Experts of a small language model.
Training: a variant of SOAP for the experts, 9650 steps.
Below are experts of layer 11 (counted from 0) of a mixture-of-experts language model. Rows are named router (the router's row for the expert), gate (a neuron's input weights, with its number), up (a neuron's input weights, with its number), down (a neuron's output weights, with its number) and show model dimensions 0-255. Each number is 200 + 30 x the weight over its row's rms, rounded and kept within 0 to 999.
After each expert's rows: a language model's description of what the expert responds to. This comes from a sample of Wikipedia text that the model never trained on.

# expert 0
router,186,244,205,182,210,172,184,167,213,165,178,209,191,186,170,144,173,109,210,130,216,237,199,186,211,181,202,180,205,178,212,201,171,192,201,181,240,206,230,215,198,211,257,186,159,219,177,209,210,273,223,155,191,157,216,212,276,189,153,200,231,274,196,198,162,194,210,212,149,256,188,205,210,204,217,227,191,199,194,205,162,215,211,196,212,195,190,190,200,221,182,202,205,169,204,247,212,167,231,186,178,184,200,158,158,205,205,168,238,191,258,190,194,220,260,222,257,179,288,256,174,198,202,169,215,264,202,158,233,216,230,181,166,169,186,233,208,235,187,231,227,214,250,229,164,209,191,187,176,232,202,221,202,219,195,193,143,200,220,185,270,188,168,238,202,168,222,276,214,198,189,217,189,155,182,184,181,197,112,189,241,198,221,215,201,198,136,208,146,158,227,194,213,120,239,182,175,180,246,201,166,221,200,197,170,207,242,170,209,213,238,216,196,250,222,244,205,183,216,197,187,186,226,248,171,179,216,161,207,183,204,218,199,271,201,216,232,203,171,156,181,162,186,258,176,222,183,231,200,160,257,196,190,199,178,212
gate2,168,242,189,164,173,193,197,196,275,205,192,237,216,186,266,230,167,167,197,216,199,194,176,259,185,162,201,238,224,172,199,186,194,219,258,178,196,221,231,229,211,180,217,195,231,176,213,170,139,249,146,198,219,141,169,242,179,189,177,226,244,190,209,192,195,156,213,202,157,230,189,234,236,145,193,194,174,259,180,217,184,227,178,212,189,237,164,227,194,196,181,227,204,199,144,201,146,165,222,180,167,198,217,180,190,138,218,193,151,220,200,151,217,162,211,127,200,201,178,187,173,231,175,226,252,187,190,237,188,162,251,173,202,246,198,181,216,181,210,212,187,260,204,236,184,201,270,182,183,182,187,211,209,218,215,185,197,154,232,198,166,209,191,237,221,174,268,177,201,187,222,200,238,179,193,248,145,189,204,169,164,238,213,177,235,204,217,182,193,214,265,200,205,170,222,216,159,191,172,198,194,175,185,191,149,166,212,175,201,164,177,243,235,177,159,200,172,171,172,258,199,216,173,182,152,150,225,233,152,203,167,252,128,176,196,232,212,147,239,194,200,179,194,274,234,225,222,236,228,245,199,141,195,184,207,188
up2,190,205,231,222,226,236,186,190,222,216,210,248,152,183,199,173,208,249,200,180,191,249,187,174,217,138,259,189,198,234,184,165,200,155,194,193,176,235,172,205,166,237,186,226,248,217,228,156,208,217,181,235,191,190,245,177,188,165,184,177,193,171,209,207,188,207,283,207,232,199,184,217,149,231,228,187,225,226,219,223,213,193,204,199,221,232,218,196,240,193,176,259,251,235,226,212,169,190,172,171,281,206,158,225,203,201,213,193,195,155,179,222,161,275,205,193,208,193,207,248,195,163,198,222,181,177,230,157,232,219,180,214,247,190,159,272,236,190,202,209,223,248,194,172,196,224,256,173,167,268,189,204,217,193,200,145,191,235,169,178,229,186,182,213,164,186,216,253,177,216,171,214,194,228,182,216,156,192,205,235,204,170,186,198,171,182,216,209,241,150,168,165,169,183,225,217,251,246,185,187,213,172,200,206,195,199,184,231,209,251,189,149,141,187,176,175,188,147,260,214,196,195,235,222,260,165,142,210,218,216,243,202,199,189,210,175,214,204,137,214,211,223,160,133,176,142,214,177,153,221,118,214,238,228,226,153
down2,197,205,181,161,142,242,182,228,205,181,215,181,182,197,185,194,247,246,180,208,222,167,176,147,254,145,244,242,216,177,247,227,205,200,142,210,195,230,214,215,183,220,157,195,211,178,185,142,170,184,224,236,144,211,253,210,189,125,258,236,173,179,196,185,185,180,247,231,177,221,162,184,249,244,133,234,192,205,193,210,235,174,215,211,162,171,199,171,178,218,192,170,200,197,204,212,156,255,221,260,216,212,214,191,255,265,183,186,253,204,217,205,202,233,191,186,224,183,223,216,165,229,219,168,166,234,202,172,160,187,155,198,182,238,238,223,190,214,215,191,223,191,217,207,170,165,178,183,202,183,161,159,220,180,183,166,157,212,208,204,216,225,187,254,216,253,232,216,179,209,207,180,209,234,208,201,232,168,153,205,177,224,245,182,207,228,209,188,239,198,202,185,162,189,224,192,229,192,153,195,194,212,221,218,183,200,225,228,221,267,255,188,153,224,156,232,242,161,185,119,155,235,197,185,203,171,177,230,224,188,280,161,165,217,164,214,251,196,238,209,222,187,209,204,189,250,221,232,166,221,218,189,153,254,147,159
What it handles: Topic nouns, prepositions

# expert 6
router,173,144,145,239,176,199,255,165,250,180,163,145,201,189,172,215,199,218,208,200,231,147,234,194,171,176,196,213,214,167,196,220,187,233,203,230,250,203,233,175,199,192,139,213,190,178,200,108,252,193,213,163,269,186,169,225,208,213,163,183,192,202,182,191,192,172,153,202,183,178,202,146,149,203,228,212,225,208,146,172,206,212,140,177,222,195,153,195,198,213,208,197,166,153,189,163,195,216,151,170,191,201,203,226,205,215,250,167,140,203,237,225,167,199,218,196,192,169,199,181,177,228,213,160,170,253,186,218,157,215,217,180,187,176,162,176,153,223,167,197,163,156,188,213,151,203,230,209,204,217,203,183,225,254,233,225,229,248,197,255,199,255,243,220,202,211,196,150,252,225,224,201,165,231,163,146,135,211,205,238,174,237,208,179,207,188,278,188,244,198,198,229,231,257,234,203,211,202,148,240,204,212,199,200,199,230,137,177,233,235,210,213,185,222,189,229,156,219,133,219,163,154,177,186,200,200,172,171,184,161,179,205,154,208,234,228,176,222,209,191,164,218,246,189,179,195,143,169,194,184,198,243,190,203,216,231
gate1,159,199,182,146,117,201,212,141,165,194,235,223,184,221,214,226,239,174,159,221,195,254,180,216,183,200,204,180,185,138,181,194,227,281,124,156,195,149,187,233,175,189,194,189,204,162,198,205,177,128,219,197,156,259,190,202,187,196,170,195,223,168,134,170,179,148,215,207,182,202,223,232,163,162,219,179,173,224,184,166,211,212,163,208,218,149,184,201,176,195,223,179,263,190,214,202,155,233,210,207,143,198,219,162,223,231,189,182,198,160,201,163,205,211,206,222,227,219,203,185,198,221,203,199,220,195,215,222,244,207,174,164,179,147,213,238,152,231,270,201,220,205,163,237,157,217,210,184,199,204,258,174,196,196,153,166,198,237,154,195,197,160,187,184,177,233,172,192,182,192,202,138,239,184,197,249,226,187,150,182,169,190,196,214,243,226,203,182,174,197,182,252,194,148,210,217,115,169,176,172,214,173,168,193,179,206,174,160,196,202,238,267,215,211,217,228,223,142,185,218,221,224,195,198,163,221,211,252,220,218,163,209,221,214,182,177,168,200,177,175,174,165,165,214,147,166,205,239,171,154,161,205,209,207,259,160
up1,167,170,183,191,246,173,243,215,192,201,189,183,110,186,191,159,204,158,174,217,276,215,164,170,178,191,183,239,164,135,217,212,151,203,193,250,170,154,180,203,201,136,202,144,230,187,224,199,176,246,182,209,191,248,196,238,208,193,255,203,202,216,159,181,206,237,227,201,155,215,218,242,213,173,201,221,169,178,185,177,205,164,183,179,190,219,159,270,201,251,206,193,233,193,209,203,194,226,145,192,251,149,269,219,231,179,205,167,211,204,193,201,158,235,203,151,189,162,151,187,132,234,198,192,195,211,187,193,242,203,233,201,140,178,212,153,151,200,239,186,175,238,228,208,192,202,203,203,258,188,212,224,152,168,249,187,226,232,170,223,232,201,182,256,174,200,238,196,206,219,169,199,247,186,189,210,187,210,164,202,226,177,146,184,214,229,187,190,204,248,203,218,193,233,242,172,197,156,187,209,188,258,180,227,171,181,247,161,179,182,208,232,191,199,142,194,238,189,220,153,236,174,257,190,212,169,171,183,189,174,201,232,252,210,284,165,221,259,169,160,198,173,199,223,208,228,177,226,213,215,234,182,202,191,215,200
down1,206,204,234,212,213,218,223,198,218,227,169,200,167,214,190,242,224,189,190,165,172,180,215,189,265,186,188,236,208,239,204,207,246,167,210,162,161,238,185,230,227,188,171,185,229,182,151,197,159,240,148,171,169,206,227,220,184,150,211,235,173,237,232,183,200,201,172,267,182,190,161,177,261,177,178,159,169,201,204,227,148,209,204,222,185,196,175,229,202,233,233,196,205,187,158,212,231,218,236,156,158,153,213,208,231,236,161,208,163,205,278,201,173,183,223,208,162,201,222,202,208,220,232,150,244,148,207,180,241,159,229,237,167,203,230,176,244,179,187,146,195,229,180,202,234,213,159,183,192,197,199,238,197,195,208,214,118,184,171,185,201,185,162,188,179,158,191,262,186,254,170,161,238,204,165,219,209,205,223,206,186,181,204,223,222,236,164,232,181,182,196,166,194,221,235,212,180,185,192,144,161,170,213,225,201,207,237,240,256,206,171,226,204,219,265,191,245,303,224,202,197,181,201,241,198,214,211,211,167,263,127,240,263,243,161,203,194,183,196,213,168,196,200,190,173,141,210,213,167,171,174,179,173,179,223,258
What it handles: Infobox fields and breaks

# expert 7
router,203,212,192,212,215,281,185,179,203,203,205,251,236,161,238,179,155,177,245,212,175,179,177,186,247,223,218,188,200,208,173,234,176,239,169,171,256,226,231,183,230,233,208,196,160,257,198,236,211,161,211,227,201,184,218,249,221,184,160,205,197,202,191,233,214,184,236,220,167,236,268,200,184,235,189,162,209,146,232,189,181,190,183,197,199,211,213,203,243,180,282,226,205,194,226,187,216,216,222,170,204,191,193,269,246,220,189,219,147,168,221,160,226,201,209,193,228,175,186,194,207,161,219,183,215,169,227,213,168,252,190,218,192,195,181,164,247,216,191,143,187,186,160,191,170,266,209,177,255,204,239,261,193,225,181,210,180,257,157,211,195,223,201,219,160,158,170,246,142,206,159,250,230,174,233,217,188,260,228,235,198,209,226,224,229,222,179,211,169,236,189,154,215,213,222,205,206,169,233,173,206,199,201,208,264,161,197,180,203,164,182,137,175,250,189,222,179,193,158,192,181,173,171,233,148,159,225,205,197,245,185,165,220,214,127,163,178,130,218,220,216,188,235,162,235,178,170,184,263,222,176,250,182,174,187,207
gate2,178,197,175,263,212,192,146,199,206,213,177,195,198,194,229,157,195,189,205,241,181,220,156,188,214,195,238,213,201,202,177,167,240,173,276,180,234,217,160,150,181,182,176,165,215,240,255,193,213,239,225,189,226,228,243,183,164,163,260,217,230,221,220,241,184,170,207,208,191,237,229,255,184,149,155,205,191,191,175,135,200,173,241,216,200,263,155,176,212,189,239,194,175,277,160,203,230,172,237,201,217,172,217,200,221,190,188,224,214,181,175,214,263,162,210,219,209,199,195,179,214,210,199,194,254,153,233,229,204,137,253,221,186,249,187,168,225,183,190,164,222,194,227,267,190,220,162,168,166,197,173,152,201,239,204,223,212,238,189,172,156,210,175,143,132,207,203,177,182,222,208,174,154,233,202,177,209,191,188,223,200,290,151,181,240,182,212,195,197,224,185,221,237,155,181,246,210,183,188,183,207,265,186,210,170,248,182,198,211,178,215,219,105,176,158,172,210,227,160,185,195,198,140,220,199,229,152,180,214,160,203,203,199,175,205,194,190,193,200,202,220,228,160,201,195,230,213,220,222,187,201,181,234,141,149,176
up2,196,134,192,210,199,218,194,225,195,184,188,212,229,197,166,161,139,147,265,203,161,161,171,217,171,150,242,214,203,171,209,176,235,166,239,155,207,207,167,219,176,126,169,196,181,201,204,213,199,191,205,200,210,169,207,167,234,201,142,202,206,204,190,206,180,235,240,203,212,247,202,218,163,172,176,247,151,224,194,210,181,167,245,186,196,236,178,143,211,165,229,174,206,223,241,223,219,162,191,166,191,206,232,239,260,215,159,218,184,245,251,165,239,176,207,195,181,198,159,189,230,168,202,224,254,194,161,256,191,193,201,233,202,223,181,228,207,153,148,166,177,189,214,210,217,185,181,157,211,223,218,180,197,171,168,284,176,217,187,215,172,235,241,175,177,193,218,193,151,166,147,191,166,226,202,220,149,182,240,227,193,194,214,192,252,259,239,205,223,234,209,188,263,211,196,238,228,215,206,172,172,154,184,207,191,213,218,196,230,208,227,141,218,138,168,243,185,213,207,214,157,202,219,200,179,223,220,194,244,116,219,196,160,216,192,125,171,208,181,189,180,224,214,206,171,281,250,232,239,220,165,206,193,205,244,221
down2,226,207,222,251,164,247,208,142,173,193,217,210,192,202,176,184,239,136,178,206,215,208,222,245,212,174,157,217,164,193,193,250,173,153,112,152,167,225,193,212,99,177,226,192,212,171,175,235,187,205,196,183,174,180,158,215,252,246,183,206,189,198,238,163,270,212,229,182,177,247,174,208,202,170,219,175,208,201,176,202,202,190,182,223,180,163,210,247,188,254,181,209,248,197,207,203,246,215,179,193,201,189,200,251,229,214,214,271,179,199,235,144,183,270,180,166,185,191,151,217,213,185,188,155,164,178,169,186,177,195,242,188,194,217,196,162,199,214,246,189,219,170,192,180,234,247,205,251,214,217,174,223,137,152,194,237,257,210,223,189,198,208,170,185,238,173,173,205,184,220,137,240,251,194,191,190,215,267,233,216,160,195,169,197,236,170,209,203,253,203,194,182,205,205,254,245,211,211,161,201,213,176,196,222,219,167,195,207,193,191,186,231,186,241,173,173,207,187,211,217,176,220,191,200,225,156,232,177,150,175,159,249,212,227,214,242,207,208,166,166,126,212,199,191,193,209,243,222,267,174,235,174,169,200,150,202
What it handles: List dashes and numbers

# expert 11
router,210,225,195,221,218,145,155,199,176,212,209,215,147,166,220,185,172,252,233,206,208,204,205,238,169,206,216,187,272,215,185,248,219,191,174,199,244,151,214,241,130,185,177,177,215,161,183,241,159,219,175,176,176,187,230,246,264,213,223,177,184,171,157,206,190,222,216,235,207,167,183,179,172,178,217,164,208,202,219,228,177,199,179,173,187,219,211,214,160,161,196,163,209,217,197,249,172,193,223,183,229,253,193,198,226,184,195,233,211,216,168,195,170,209,208,187,220,156,188,209,224,194,272,204,216,146,222,210,237,247,212,196,186,192,178,146,204,223,231,210,246,232,240,187,217,158,219,271,265,175,223,179,154,238,183,199,176,188,194,156,160,193,224,228,201,227,175,245,207,172,207,240,231,216,224,192,217,194,228,164,177,228,224,209,222,293,204,217,151,182,176,168,202,206,179,191,231,248,240,196,235,181,217,197,226,249,164,200,195,196,150,218,276,181,183,232,230,134,206,132,197,210,162,219,154,166,159,156,99,165,169,195,234,179,166,225,214,165,159,190,199,205,207,258,222,208,214,224,232,225,213,178,197,174,186,196
gate2,188,200,183,195,233,204,154,205,203,233,198,169,211,224,199,226,214,157,193,224,154,176,205,190,145,217,214,194,197,205,169,193,187,154,145,185,187,191,218,132,200,190,127,191,224,206,142,193,200,178,196,210,220,208,167,181,160,249,205,204,214,170,224,136,218,158,196,252,193,252,149,168,216,177,176,201,162,157,198,205,155,147,198,190,172,215,181,177,197,202,159,196,161,190,209,159,190,237,222,193,156,203,211,225,140,151,247,221,174,202,201,170,230,222,235,132,202,197,240,208,259,149,198,209,245,186,180,218,176,212,205,182,236,211,160,158,209,173,186,154,141,206,178,186,165,202,217,247,205,166,200,165,175,203,133,181,187,212,192,191,184,202,225,151,199,194,198,183,207,197,198,251,218,222,237,134,194,199,117,201,205,155,121,213,213,212,178,183,210,218,208,246,197,205,182,170,203,191,177,169,163,159,194,243,251,202,172,201,225,219,175,165,209,224,230,221,178,264,226,191,172,203,142,150,207,182,140,170,136,210,230,206,143,196,208,113,177,202,206,127,213,199,241,205,182,231,238,186,228,190,182,188,176,202,167,207
up2,179,208,211,167,232,216,184,206,238,239,188,160,184,244,236,239,126,188,203,226,171,143,198,187,164,229,250,168,233,211,188,187,197,151,121,193,217,208,250,183,204,208,189,209,181,161,181,194,184,166,226,245,200,199,214,221,185,237,146,160,224,188,207,141,233,161,226,233,217,198,177,216,217,179,162,215,137,196,208,192,179,232,187,200,164,197,216,170,158,207,189,182,168,162,194,183,177,221,214,153,158,203,224,209,181,188,263,246,206,196,212,187,247,244,228,217,229,176,220,205,259,187,190,239,182,199,217,205,217,179,194,183,249,174,168,152,219,140,165,171,175,197,178,176,162,213,153,201,171,191,204,225,191,195,152,163,241,241,157,160,181,187,234,175,198,242,192,176,239,186,182,221,230,176,183,195,216,195,184,229,217,147,136,202,186,154,177,218,245,197,228,200,198,212,239,214,191,214,170,182,208,200,164,192,230,157,195,189,240,220,221,149,194,170,208,157,199,272,231,147,147,195,180,207,161,212,129,190,160,249,196,240,203,219,185,150,135,180,226,119,171,188,199,180,212,200,242,165,257,208,143,188,190,181,155,213
down2,212,186,231,201,200,174,218,251,191,221,189,217,172,186,220,210,227,218,182,170,265,246,224,182,239,169,199,215,211,188,197,207,202,227,157,255,185,207,213,237,131,243,151,206,219,190,210,152,227,216,171,182,211,176,231,209,193,194,228,167,194,229,209,172,206,244,154,228,210,214,183,202,174,237,149,215,215,166,223,202,209,180,164,170,236,175,202,224,189,215,187,153,238,238,198,187,242,219,181,200,192,176,217,201,210,202,191,259,153,222,221,162,215,189,200,229,206,234,164,211,215,221,183,217,179,218,203,177,205,205,194,181,193,206,210,196,192,205,233,177,227,193,187,251,221,227,132,195,210,208,192,229,181,196,195,200,179,212,169,166,199,205,208,231,203,225,216,245,189,158,203,166,225,209,191,223,206,233,180,174,226,213,167,204,187,237,192,442,178,227,216,206,187,208,156,186,255,183,179,138,218,214,245,192,184,188,222,206,172,163,216,208,242,204,220,215,155,209,226,214,217,212,163,232,173,165,185,188,159,199,192,164,181,243,196,174,177,228,177,202,241,163,206,207,212,242,219,205,166,167,274,192,235,170,252,187
What it handles: Connecting function words

# expert 1
router,140,142,152,211,216,191,210,214,216,193,217,212,216,213,197,197,245,183,207,253,218,250,216,204,182,189,235,203,170,136,200,202,216,174,223,169,172,232,228,228,297,168,208,220,153,247,227,247,210,200,207,228,201,214,212,171,191,171,273,196,126,172,191,183,196,215,203,141,212,186,183,188,206,238,186,182,267,236,249,223,214,209,162,240,235,150,195,235,235,232,165,171,221,189,209,206,211,179,189,150,219,243,210,185,200,164,211,184,245,177,150,155,203,205,198,188,188,189,217,262,236,218,209,220,171,210,193,171,181,248,190,234,182,240,236,269,207,140,153,217,191,191,235,199,231,178,206,189,221,180,186,255,190,235,214,213,207,148,177,198,202,169,204,211,233,209,274,169,170,236,201,189,202,214,212,210,223,239,210,205,223,192,201,188,182,194,171,199,217,210,201,215,207,218,177,192,186,201,201,151,218,239,229,138,183,214,199,205,206,182,240,247,191,148,213,155,131,279,245,223,182,241,246,217,219,221,177,287,215,185,229,193,155,184,210,216,208,257,189,215,266,186,220,228,199,234,263,203,176,211,217,221,203,211,200,207
gate1,203,193,218,203,237,159,212,277,224,231,196,171,170,156,182,206,147,161,158,216,253,186,166,201,260,203,175,181,206,171,224,264,130,231,198,197,239,205,204,226,183,191,151,234,238,212,227,239,240,157,164,239,215,200,182,266,215,212,202,223,200,209,174,222,242,188,218,219,208,177,199,234,166,177,200,184,255,169,188,213,240,207,202,207,228,211,205,225,179,194,217,212,203,211,197,173,230,217,202,243,198,146,234,199,209,191,211,246,172,164,221,241,209,193,193,195,203,230,259,192,164,216,163,189,197,185,191,193,198,206,186,225,253,163,220,230,182,211,171,152,167,229,186,190,224,211,222,268,200,152,169,192,197,255,180,190,216,191,193,209,204,192,169,175,231,256,227,181,155,172,247,188,175,226,177,279,231,164,166,178,159,193,185,168,205,188,163,186,202,226,188,248,164,204,224,243,212,251,119,215,221,187,170,194,187,221,257,163,220,166,209,173,179,140,208,189,134,221,213,271,235,167,220,196,181,141,182,180,206,152,251,252,197,186,242,210,203,199,186,182,239,233,234,159,158,189,134,203,223,194,184,222,187,249,191,165
up1,224,193,204,218,194,217,206,204,241,187,219,226,242,241,207,209,205,195,235,216,170,252,209,169,189,196,256,162,247,176,198,281,185,253,138,219,199,190,199,176,207,270,196,211,136,187,189,206,185,162,234,184,212,239,154,246,205,211,162,218,199,149,157,211,221,159,177,231,222,213,281,190,282,191,187,196,191,252,213,255,183,276,209,179,224,158,192,198,203,199,209,194,203,151,267,246,206,211,187,216,209,225,198,229,193,201,192,158,214,210,161,206,207,178,160,230,185,203,173,173,191,262,129,219,219,213,159,218,195,173,243,233,220,195,185,193,224,182,207,185,242,204,204,185,206,204,226,226,194,177,194,160,235,166,150,182,180,225,243,206,254,182,241,133,256,194,242,204,207,175,213,142,171,225,222,184,138,155,199,195,184,198,184,168,161,187,263,212,225,226,218,219,207,167,185,205,219,165,155,166,196,184,194,236,201,177,204,262,206,168,214,257,222,182,149,212,204,174,199,207,222,221,202,207,249,228,230,177,219,252,174,251,192,196,161,193,205,199,225,189,229,151,247,197,196,239,166,189,156,187,188,179,238,246,190,209
down1,173,148,210,233,212,204,194,172,205,190,162,223,231,194,221,162,242,201,147,182,230,198,217,238,260,227,167,148,158,231,173,264,107,219,175,207,160,214,172,199,192,206,130,176,188,191,179,220,214,176,176,181,171,150,214,198,175,203,202,227,235,223,194,188,195,195,220,271,179,206,210,249,208,185,185,251,204,219,199,193,242,217,212,220,193,188,166,229,179,149,203,197,194,215,176,190,189,215,229,160,196,196,197,175,197,208,163,238,127,189,267,183,159,237,228,169,221,217,218,153,237,206,154,137,185,189,155,219,169,226,124,167,168,175,238,187,196,197,223,182,235,209,166,160,190,178,240,189,237,220,173,294,175,238,233,225,181,183,163,135,185,175,197,243,228,184,159,180,240,266,227,218,180,216,145,217,186,232,182,189,160,192,190,218,202,195,188,229,195,210,195,207,243,184,151,230,223,262,203,180,202,145,213,170,238,218,202,200,167,175,242,234,194,228,145,232,185,236,224,246,220,197,204,182,163,167,188,253,198,182,196,215,175,207,192,214,165,169,193,215,174,231,203,180,228,208,252,217,158,204,215,158,204,208,205,239
What it handles: Name-initial word pieces

# expert 8
router,218,195,198,168,176,256,200,195,207,212,206,209,167,204,190,186,264,149,170,223,240,224,171,182,216,204,209,187,156,227,180,156,229,188,195,168,228,170,186,164,128,218,212,243,255,193,255,218,216,163,167,225,146,184,229,263,167,161,192,229,217,197,174,190,142,215,223,162,175,198,203,158,234,229,180,191,137,179,209,205,234,228,161,215,216,226,225,189,187,228,157,224,230,191,172,228,184,220,209,266,261,163,224,179,161,168,205,207,253,212,213,218,174,227,176,207,211,197,169,215,183,191,235,196,201,175,193,232,213,243,228,242,222,167,131,242,170,213,204,151,246,167,118,206,195,183,234,192,271,232,181,139,179,182,220,186,202,219,146,167,217,210,201,225,175,241,191,226,288,218,205,200,217,187,195,204,212,215,232,232,222,181,271,235,170,179,183,197,200,182,185,196,206,192,203,199,209,146,225,191,186,203,194,230,230,219,242,195,196,205,233,167,175,246,191,194,168,196,210,178,195,174,211,218,212,211,247,220,145,266,204,192,181,183,282,249,219,216,174,183,170,213,162,170,225,222,259,219,152,161,180,240,203,173,174,220
gate2,158,204,88,200,179,188,188,202,241,203,202,159,223,209,184,251,171,192,223,184,212,186,216,149,206,200,212,228,179,187,160,260,199,151,215,267,213,234,210,172,182,152,187,189,218,173,215,206,207,254,151,197,235,207,198,162,198,187,242,271,189,196,186,213,184,217,246,201,163,246,233,162,200,205,234,208,220,160,169,175,191,216,225,208,187,210,164,191,175,238,194,147,141,235,217,191,177,191,117,203,188,159,193,233,204,209,183,228,210,177,161,208,217,218,264,199,239,156,225,148,178,151,170,209,188,224,216,214,216,217,195,183,219,171,204,192,273,163,238,230,219,248,171,158,215,174,160,190,251,184,188,205,212,237,176,217,217,196,246,230,204,203,219,153,233,243,166,193,154,152,217,192,186,207,193,208,207,175,223,155,214,181,126,182,216,211,225,193,240,134,217,257,162,180,254,213,160,260,202,230,188,227,195,179,139,139,183,163,253,197,184,183,219,162,156,201,174,215,196,176,208,210,179,201,179,159,163,191,192,164,159,213,202,165,210,186,236,146,217,187,176,219,250,199,209,174,206,167,214,185,200,194,185,204,164,215
up2,172,218,168,225,188,185,160,177,253,202,199,175,193,257,197,235,164,184,217,163,180,186,220,182,231,225,214,232,216,185,222,269,165,163,185,289,200,224,212,151,193,129,192,171,228,131,200,207,225,230,184,223,282,232,172,237,225,188,265,232,207,151,141,200,162,195,212,152,158,208,246,176,156,192,192,199,243,158,208,179,207,166,215,194,219,205,189,210,154,204,233,110,142,241,221,176,170,206,151,236,200,187,180,228,167,221,181,193,216,187,158,218,226,201,211,223,222,172,207,129,186,168,182,247,213,215,233,253,240,209,201,198,163,192,219,156,253,155,221,213,203,253,167,170,201,189,164,169,259,173,248,231,194,232,206,200,256,217,236,190,220,171,179,187,243,230,181,182,196,154,196,236,203,194,195,229,226,221,192,169,224,193,122,218,180,199,224,203,235,191,210,164,215,190,236,228,174,244,194,229,211,183,195,206,163,171,203,142,239,207,160,232,201,188,174,193,166,190,170,146,216,212,183,190,153,211,198,215,199,196,187,201,160,197,198,188,197,179,235,144,174,198,261,231,201,190,204,195,216,195,210,166,206,183,210,168
down2,192,213,154,217,245,191,202,181,216,201,149,225,207,209,155,157,158,165,153,180,246,228,207,228,136,206,215,216,196,234,185,215,234,211,227,223,227,179,248,163,184,229,206,231,206,206,198,199,207,217,200,178,172,216,177,250,157,194,220,205,166,185,216,223,193,220,185,134,124,264,212,150,231,184,197,222,186,172,220,192,202,161,169,176,170,183,207,194,237,217,225,175,164,162,180,237,204,242,211,190,238,201,252,215,196,189,208,165,255,233,215,223,203,212,233,216,210,189,206,168,226,131,236,205,182,209,162,205,242,195,180,207,194,192,75,203,174,209,156,146,237,207,191,204,177,208,162,190,246,236,198,220,210,195,176,240,270,213,194,184,233,183,184,153,188,171,208,207,203,217,179,184,179,183,208,178,218,247,212,174,224,177,215,209,210,164,199,314,202,174,165,216,222,238,170,160,214,232,166,207,208,187,193,171,196,187,221,232,212,196,216,185,223,191,237,224,215,197,196,110,217,157,239,221,139,234,206,230,187,206,189,198,207,160,210,249,173,192,222,135,172,249,247,217,213,182,255,182,139,141,236,217,199,208,188,183
What it handles: Periods, headers, decimals

# expert 3
router,213,209,221,224,151,171,178,229,178,186,257,244,217,156,149,203,215,205,171,238,189,236,234,143,223,171,202,218,214,187,221,194,239,171,154,161,171,191,162,193,203,223,158,144,182,146,231,207,187,194,205,183,225,191,181,230,206,249,196,165,223,183,244,242,243,207,210,279,208,268,217,257,171,150,189,188,186,247,183,188,216,157,221,206,166,200,186,159,189,197,163,144,235,194,218,192,198,221,247,215,218,210,175,146,191,152,192,220,234,213,190,219,227,186,203,184,223,191,173,156,226,133,179,168,179,174,200,192,151,183,221,197,173,194,276,171,237,194,230,195,175,171,146,158,170,267,185,193,130,202,200,188,188,155,187,180,208,246,222,173,217,247,197,155,157,201,183,220,208,190,214,224,168,219,214,196,203,176,230,195,188,242,172,233,220,201,167,198,213,195,219,248,172,174,195,163,179,246,271,229,235,205,179,225,197,150,209,203,181,234,178,152,213,180,186,184,236,164,204,246,252,213,205,115,206,224,198,184,236,208,196,202,171,225,164,153,200,187,223,247,228,195,159,195,212,134,239,232,188,230,201,181,247,201,186,170
gate1,213,219,200,235,163,177,227,166,226,177,231,207,181,160,187,247,251,130,229,170,145,168,136,222,232,186,208,211,202,184,207,171,259,159,223,207,232,195,193,135,198,176,183,195,178,173,195,204,243,209,178,217,209,172,227,165,193,218,194,192,230,129,240,239,182,166,196,201,189,216,146,186,194,172,237,205,206,151,175,237,189,185,182,185,169,191,173,161,193,169,162,199,209,183,207,174,175,208,193,175,151,197,175,223,265,178,157,168,241,234,173,220,183,216,199,203,242,221,140,201,198,199,228,185,172,143,198,159,137,187,172,167,207,240,162,212,153,198,217,139,183,315,189,197,150,162,204,159,165,169,212,178,185,176,213,180,223,156,200,204,161,220,234,182,192,224,224,220,188,153,224,173,211,156,159,206,193,223,192,255,189,212,222,220,201,199,189,180,218,215,209,250,143,209,169,221,191,197,189,239,170,180,206,223,184,160,241,182,246,150,223,170,171,195,233,202,182,161,171,235,183,242,157,213,255,165,210,165,190,189,236,132,221,240,257,164,219,221,182,171,164,204,198,183,218,175,211,207,254,153,186,201,226,210,168,217
up1,204,263,166,153,182,224,191,249,275,224,259,207,262,236,196,144,192,225,176,206,212,243,204,216,159,165,208,201,216,188,214,166,207,238,186,150,189,140,215,199,198,218,214,221,195,210,192,209,223,212,206,226,213,224,211,206,164,209,218,144,167,190,147,182,214,132,229,207,231,197,207,218,189,188,217,218,153,185,257,218,223,157,180,239,161,208,207,181,228,161,206,209,175,182,154,227,227,217,199,159,185,231,216,191,140,144,194,237,220,202,195,207,185,147,224,160,181,177,215,233,227,166,191,187,199,193,247,208,164,192,190,242,183,192,178,186,211,219,242,205,198,169,183,178,208,235,152,203,229,225,153,200,211,183,188,227,210,185,194,198,187,174,210,211,196,223,150,170,274,225,131,223,216,183,254,205,202,223,173,226,178,208,218,167,220,157,232,202,219,193,193,164,276,224,189,164,245,161,264,160,237,189,196,183,219,176,190,278,234,243,201,173,229,171,186,217,178,197,289,187,153,146,237,176,160,219,221,234,222,176,183,148,271,220,188,232,212,156,183,174,227,226,165,232,248,181,218,173,195,173,220,211,219,190,245,191
down1,168,198,144,167,213,250,190,189,223,247,205,179,206,241,175,251,237,218,166,144,201,171,258,176,218,157,142,159,163,164,156,240,192,218,169,172,217,244,188,181,158,194,191,212,223,202,171,216,205,147,238,262,153,231,207,188,214,229,183,265,167,207,203,221,194,165,176,222,229,222,219,194,238,254,196,197,165,178,172,182,199,241,221,181,243,238,180,148,167,229,216,223,164,210,180,193,175,235,217,148,231,223,155,174,177,234,197,190,191,217,241,144,146,192,171,192,237,220,135,197,188,249,145,188,192,230,217,217,214,174,204,148,128,213,213,162,208,233,240,205,157,219,221,199,150,207,143,193,203,201,169,180,167,155,180,189,230,222,207,195,252,161,193,202,167,229,189,174,200,183,220,188,168,226,188,239,219,203,196,223,227,164,204,216,236,177,188,178,178,202,195,200,226,182,165,200,168,216,194,162,179,186,191,246,209,211,166,152,141,208,210,188,219,202,257,227,228,161,166,175,125,230,248,251,249,170,183,224,186,203,236,213,228,199,180,181,161,175,168,247,218,157,201,186,163,191,177,171,178,215,179,241,201,215,156,232
What it handles: Spaces and consonant pieces